Experts of a small language model: a variant of SOAP for the experts.
Below are experts of layer 2 (counted from 0) of a mixture-of-experts language model. Rows are named router (the router's row for the expert), down (a neuron's output weights, with its number) and show model dimensions 0-191. Each number is 50 + 12 x the weight over its row's rms, rounded and kept within 0 to 99.
Before each expert's rows: "raises" lists some tokens whose logits its average output raises strongly, later layers aside. This comes from a sample of Wikipedia text that the model never trained on.

# expert 18
raises: "est", "ery", "I", "ary", "ant"
router:40 62 55 71 40 37 55 58 60 32 40 54 47 65 38 37 32 49 49 73 37 35 58 69 61 67 47 45 51 37 49 42 73 21 27 57 47 49 57 55 65 50 50 45 55 55 68 63 51 45 39 52 61 42 64 55 40 42 68 39 53 41 48 62 59 29 71 67 42 37 51 39 50 33 64 56 40 52 66 53 66 70 39 35 47 31 31 61 56 59 79 38 53 54 30 51 59 48 38 59 41 37 50 39 45 30 47 53 60 50 54 31 62 61 40 39 54 59 63 67 69 33 42 60 72 48 42 42 47 40 53 56 32 47 48 58 45 35 57 51 40 41 43 36 57 46 53 36 31 62 62 30 55 65 26 59 53 50 33 55 50 59 52 49 32 66 50 25 61 30 41 30 65 50 40 65 61 53 67 44 49 14 57 43 44 61 57 53 60 40 57 46
down0:47 37 42 52 54 65 63 60 47 48 84 66 58 65 46 35 43 37 49 55 46 63 61 33 53 38 63 59 50 32 76 43 41 50 45 30 48 39 70 48 54 38 61 68 54 57 55 68 51 57 42 58 57 37 42 51 33 71 53 68 33 72 72 51 74 57 46 54 31 32 62 48 44 48 51 62 72 50 70 50 50 61 46 47 49 41 65 44 70 46 50 46 53 61 49 60 44 62 66 22 70 53 51 51 47 40 72 39 67 46 42 36 58 57 65 37 38 82 33 30 50 55 49 50 46 65 34 34 41 52 42 29 57 54 67 47 52 46 53 38 33 77 43 43 59 53 53 54 50 42 62 57 46 52 34 59 23 63 32 31 40 31 34 49 55 49 37 58 40 54 48 42 65 48 47 43 48 53 38 75 41 41 36 53 54 62 43 68 50 50 36 66
down1:70 22 50 39 53 70 41 63 41 54 35 53 55 59 43 52 66 41 62 47 55 48 31 52 47 42 25 45 59 56 58 48 50 52 49 50 52 76 41 44 53 50 66 51 36 62 45 57 60 54 54 41 53 80 41 36 63 30 41 55 72 30 45 59 47 32 67 58 72 34 55 37 61 50 54 39 35 43 54 59 74 57 36 45 46 48 45 49 38 32 54 72 38 49 43 44 39 43 53 59 50 40 58 53 42 69 67 60 54 41 55 46 41 46 55 51 53 43 57 47 42 36 55 45 59 35 46 47 30 48 47 26 63 64 71 52 52 65 38 57 61 70 40 66 61 32 41 43 39 51 31 52 61 60 36 42 69 39 53 59 63 47 53 44 72 81 58 53 50 35 76 71 72 65 54 55 75 52 50 51 78 56 45 47 45 72 65 42 45 66 65 73
down2:45 41 49 42 57 48 47 30 52 47 45 63 49 52 51 54 15 41 45 57 61 35 60 53 71 54 48 53 44 51 52 56 50 23 51 39 46 60 39 46 28 47 70 43 62 47 72 24 37 41 34 38 36 44 48 55 48 43 43 32 66 78 32 45 64 57 44 66 50 50 50 61 68 49 54 40 71 67 65 59 54 61 47 59 57 66 55 55 44 74 17 50 43 39 45 41 63 61 57 59 58 70 61 32 39 49 35 54 65 41 62 47 41 58 30 57 47 53 62 37 48 55 63 43 62 25 58 50 47 65 39 50 52 49 30 58 38 38 44 41 65 47 60 42 53 36 67 29 41 72 52 31 44 27 35 48 47 47 54 43 48 66 57 37 50 49 41 25 41 64 51 42 49 47 27 67 31 53 24 34 26 53 42 39 41 57 54 55 66 52 52 33
down3:49 58 45 75 43 46 63 51 59 40 55 58 57 39 43 51 32 46 53 57 49 50 69 66 71 52 61 42 37 47 41 49 50 29 62 16 81 40 45 47 22 37 53 60 68 27 44 44 72 47 51 57 58 47 52 49 51 57 41 38 38 43 36 36 38 42 37 33 48 68 31 64 43 65 59 52 47 40 62 38 29 66 66 33 36 34 47 57 57 45 55 38 52 59 46 45 49 54 38 46 36 40 55 49 55 37 52 56 49 56 72 32 52 51 04 51 55 61 55 50 44 62 52 39 38 37 52 51 56 36 75 51 53 49 48 66 44 72 62 41 54 45 60 35 56 56 53 47 63 29 33 55 64 72 53 51 49 53 53 24 46 49 43 66 65 49 51 58 72 43 57 52 53 64 55 49 61 70 68 56 51 73 30 36 46 39 56 59 69 35 45 61
down4:41 48 73 57 26 46 58 64 35 38 45 62 57 59 44 50 69 39 61 49 59 53 29 44 61 38 54 60 49 43 40 56 63 55 48 48 50 56 51 55 71 52 54 57 61 51 62 49 44 41 54 65 50 46 61 60 56 61 41 59 60 58 40 39 76 48 59 49 32 27 26 58 33 24 64 75 68 51 41 62 64 52 44 42 50 58 54 67 53 29 48 38 25 55 44 27 48 35 52 42 65 29 61 71 56 44 66 57 79 61 41 30 72 65 65 41 38 58 51 50 46 42 51 52 43 45 49 51 51 62 44 50 62 53 75 52 51 58 53 34 47 54 34 69 68 45 60 79 42 55 54 54 28 44 71 48 29 55 37 40 90 26 43 38 59 58 53 46 62 68 42 52 60 50 65 53 59 38 45 31 47 59 46 48 40 60 57 46 48 49 52 43

# expert 86
raises: "er", "j", "y"
router:57 58 44 45 53 53 42 52 62 54 33 44 40 54 40 48 57 51 50 35 53 35 42 57 47 36 43 36 63 37 28 59 50 59 25 54 47 49 59 46 52 60 50 55 48 62 76 65 31 33 46 31 37 49 56 43 61 49 65 51 56 44 52 46 68 44 71 62 47 12 61 51 71 28 49 55 64 54 64 39 51 74 41 43 34 31 45 66 62 48 59 49 47 48 36 64 44 40 38 57 27 44 51 59 70 32 48 72 68 57 41 56 76 76 37 48 61 55 61 70 41 35 31 48 63 53 36 36 48 48 37 66 41 32 74 56 63 35 72 57 43 37 65 39 55 60 54 32 43 67 62 37 63 63 34 62 40 49 32 64 45 42 49 58 48 51 33 37 70 69 55 45 49 27 49 54 51 68 58 51 54 34 44 43 53 49 58 50 60 38 65 55
down0:61 50 55 56 52 49 59 39 68 36 48 59 71 82 48 68 47 36 33 43 50 54 59 63 69 71 56 43 54 54 58 59 60 24 34 45 47 40 56 68 37 72 53 45 31 44 33 55 70 34 64 57 28 45 73 39 55 35 56 57 65 53 63 54 81 41 54 42 76 55 40 53 42 70 46 45 65 46 38 62 66 40 66 40 68 62 49 69 64 43 53 41 33 22 58 52 52 49 52 45 39 43 44 46 40 69 72 52 52 45 42 44 70 47 63 72 35 52 47 49 41 61 50 58 80 27 46 42 45 40 66 40 54 46 50 42 49 47 43 29 51 50 60 47 46 62 60 56 40 59 51 50 51 44 47 52 58 34 61 49 28 65 61 59 53 51 49 48 64 36 24 49 37 39 52 42 66 62 50 28 66 58 60 47 32 40 43 33 58 67 49 40
down1:55 25 59 44 58 52 41 70 50 57 54 59 63 40 52 40 46 42 49 43 55 59 32 39 46 58 40 45 28 74 53 42 41 46 58 63 46 49 55 60 73 58 42 41 34 62 35 31 39 62 59 36 55 40 90 48 45 62 50 35 43 66 62 41 44 45 43 70 52 45 43 51 37 19 47 50 63 55 38 48 40 43 69 62 52 39 40 52 47 50 56 34 42 27 51 37 64 43 39 36 71 60 57 57 36 67 47 61 49 37 41 44 68 62 51 76 45 33 47 54 44 40 61 61 36 56 60 32 50 47 65 57 56 56 64 51 48 58 43 54 72 60 62 48 45 72 57 61 48 52 56 65 38 69 65 55 18 38 40 46 45 25 51 54 67 51 74 47 26 38 48 43 51 37 37 43 44 59 57 29 35 25 35 44 56 61 55 53 42 41 34 27
down2:43 47 48 62 60 40 73 45 66 44 49 47 63 54 44 37 55 45 39 45 44 77 69 39 20 52 55 34 53 50 42 45 63 58 51 49 48 48 33 51 56 41 67 53 55 48 51 73 58 52 63 53 49 59 30 49 53 53 37 26 52 41 36 41 44 34 38 55 67 62 41 40 41 48 60 33 46 57 33 57 50 40 53 45 41 49 67 45 38 62 59 39 51 41 52 58 38 46 63 17 48 36 73 76 44 63 60 42 47 49 50 55 65 31 45 52 51 64 69 53 58 61 73 58 55 72 48 60 38 63 42 49 61 37 39 53 40 22 46 60 39 67 46 59 43 50 42 61 54 12 64 47 50 41 55 63 50 41 65 72 66 66 38 37 60 51 42 49 65 35 37 54 67 44 74 50 46 57 62 47 56 40 48 62 62 53 66 79 76 57 72 66
down3:46 72 45 45 61 52 70 58 54 53 49 49 42 34 58 51 70 72 59 52 32 42 77 41 40 47 56 62 26 57 64 64 43 52 39 38 26 51 40 54 29 70 34 46 47 56 44 26 23 44 71 39 41 54 44 66 47 44 50 35 73 39 27 61 38 36 40 35 44 53 50 69 47 69 73 51 53 60 42 72 51 36 48 47 53 45 47 47 48 60 47 74 54 39 35 31 50 43 63 53 67 40 52 65 59 28 41 38 23 55 68 73 52 65 47 42 38 41 25 49 52 68 53 51 65 41 46 62 50 46 45 29 54 44 49 53 50 53 53 46 60 36 40 57 70 66 51 51 40 66 50 43 39 20 42 54 67 40 55 45 51 49 50 36 52 55 44 35 40 62 47 46 74 46 30 25 45 47 50 59 50 43 36 53 60 57 50 49 52 47 74 51
down4:55 55 51 55 43 52 44 57 51 53 57 32 48 60 36 33 35 56 49 42 61 50 45 31 52 52 34 57 31 28 36 50 36 43 54 46 50 64 61 38 59 69 52 55 45 49 44 57 72 33 46 63 42 33 52 26 43 61 42 70 50 38 44 35 41 47 69 57 46 57 40 51 49 50 43 30 50 33 29 54 60 62 33 43 46 60 65 44 42 55 54 56 36 44 50 37 60 48 55 43 49 54 61 52 45 24 45 38 48 23 69 36 53 42 20 38 30 55 62 54 92 56 63 65 48 38 58 46 42 44 42 48 53 65 41 52 73 37 56 25 63 44 50 44 73 38 52 60 42 51 17 47 39 55 49 45 35 38 35 45 88 34 44 47 77 57 54 58 33 43 51 68 62 67 41 49 42 21 40 45 48 50 47 51 50 35 58 54 60 59 63 54

# expert 83
raises: "ant", "us", "en", "un", "im", "and"
router:52 55 55 58 40 41 51 66 59 54 39 41 62 64 49 35 25 49 23 88 29 33 49 49 46 46 48 45 63 46 53 56 57 58 52 51 42 49 57 58 51 39 60 44 48 49 58 45 50 75 44 54 57 39 47 57 41 36 28 43 59 42 46 41 60 48 50 46 67 24 84 32 66 53 51 56 41 59 47 46 46 45 44 23 42 26 53 54 60 53 34 49 50 67 42 69 55 45 38 57 42 62 58 18 45 47 43 55 49 49 60 57 49 38 62 28 53 47 51 52 58 53 40 42 69 43 35 57 27 42 64 45 47 53 51 60 60 47 59 79 53 24 52 49 60 50 51 38 35 57 46 45 51 61 45 58 56 38 65 64 56 28 28 88 59 56 66 53 48 28 37 26 46 47 56 65 40 35 88 54 53 49 54 53 51 61 49 54 65 54 49 49
down0:53 38 53 65 37 52 54 52 35 71 53 61 41 48 37 60 65 65 78 64 58 85 53 65 72 58 70 39 66 60 55 54 47 34 39 45 37 42 52 47 34 44 45 52 54 39 59 50 51 54 30 42 52 32 38 49 48 45 62 67 46 47 42 33 48 72 41 58 55 24 42 62 25 43 61 38 40 34 56 49 47 47 59 48 53 53 51 65 78 50 55 50 47 49 53 59 50 55 71 50 50 53 49 50 35 74 47 46 61 63 46 48 28 60 63 40 52 37 38 66 56 48 52 46 51 71 56 51 36 56 56 49 34 11 43 37 68 48 38 63 37 35 33 44 54 35 47 40 57 50 42 50 27 52 50 42 38 55 69 48 66 70 36 83 64 70 52 61 41 31 58 45 51 50 45 50 39 37 69 62 54 45 63 61 58 32 52 70 50 65 65 53
down1:47 42 55 45 46 39 43 34 51 39 48 60 32 63 28 65 52 65 49 78 46 53 34 70 36 64 43 63 47 49 56 29 68 56 54 49 17 33 55 65 62 67 44 43 54 33 58 51 30 49 51 40 47 43 41 47 59 37 83 69 33 67 42 39 50 41 61 50 71 44 61 52 30 57 52 39 69 49 44 37 21 39 38 48 55 62 57 60 39 47 61 66 36 53 66 51 61 39 66 44 61 77 54 46 49 45 63 66 49 54 62 40 62 45 54 74 51 55 44 58 58 34 38 40 47 62 10 49 48 64 56 47 59 48 47 60 58 36 54 58 43 41 86 62 52 49 51 66 40 53 34 33 61 65 49 58 48 65 44 41 39 43 41 58 47 54 53 58 49 50 39 45 28 50 57 61 53 40 44 70 32 39 49 47 42 57 56 51 30 52 69 59
down2:63 56 36 70 75 83 52 42 40 65 47 65 57 66 56 46 60 48 40 25 55 47 56 60 47 42 42 38 28 51 52 57 50 51 43 57 79 49 43 30 67 55 47 39 60 74 46 48 67 53 77 26 56 63 67 63 37 60 39 41 52 43 39 50 44 69 71 50 69 66 63 53 46 53 55 68 46 44 53 46 52 57 48 51 55 65 49 80 52 42 47 70 44 47 68 45 46 32 47 53 48 33 57 52 49 61 63 54 48 46 65 58 63 68 12 64 35 42 43 55 44 56 38 41 42 47 55 53 40 32 46 64 25 38 48 56 53 58 37 42 42 42 69 65 49 42 49 58 57 48 39 50 43 61 41 50 58 45 52 27 61 52 38 30 45 51 42 41 38 53 52 31 59 57 42 40 49 64 36 31 43 44 64 34 82 61 49 56 53 59 73 41
down3:71 34 58 70 53 34 43 60 40 27 36 58 39 25 71 41 56 56 44 42 46 66 48 59 55 37 30 55 73 37 56 77 37 89 55 59 53 65 44 78 37 49 41 47 54 28 51 34 51 54 43 55 37 45 34 38 56 66 48 59 46 40 53 51 39 51 49 58 46 41 54 67 34 44 52 58 50 49 48 58 58 35 40 57 57 67 58 57 65 60 69 36 55 47 51 45 33 54 47 59 41 45 53 71 46 59 47 82 56 73 36 44 40 66 45 44 26 42 55 37 66 48 35 56 48 46 53 42 67 52 44 54 48 53 47 46 42 83 59 43 44 61 50 40 44 64 44 61 61 33 29 49 51 35 64 61 55 43 53 50 57 60 80 56 52 43 19 75 40 53 56 45 62 40 55 47 56 62 45 76 56 33 42 38 43 51 46 36 46 43 46 48
down4:57 40 47 34 46 62 89 34 23 53 39 47 29 49 64 43 47 70 56 52 31 59 53 50 72 51 50 42 38 35 60 58 54 50 30 44 40 65 40 73 52 35 33 55 49 58 68 45 63 52 47 69 57 50 37 59 41 41 65 61 57 61 31 60 31 52 64 62 75 51 42 33 53 72 43 33 44 35 47 49 56 35 50 58 48 52 51 55 57 65 59 56 56 55 59 67 58 39 54 57 62 64 48 56 49 63 42 54 48 71 60 63 64 57 33 45 46 47 46 69 40 54 61 21 49 53 29 53 62 69 42 45 76 57 65 46 41 53 66 51 69 51 50 51 36 45 83 62 65 41 25 63 65 38 59 57 35 49 57 60 42 43 48 47 49 45 57 50 44 66 44 54 23 38 54 57 49 55 39 40 66 44 71 55 67 43 48 51 72 52 31 50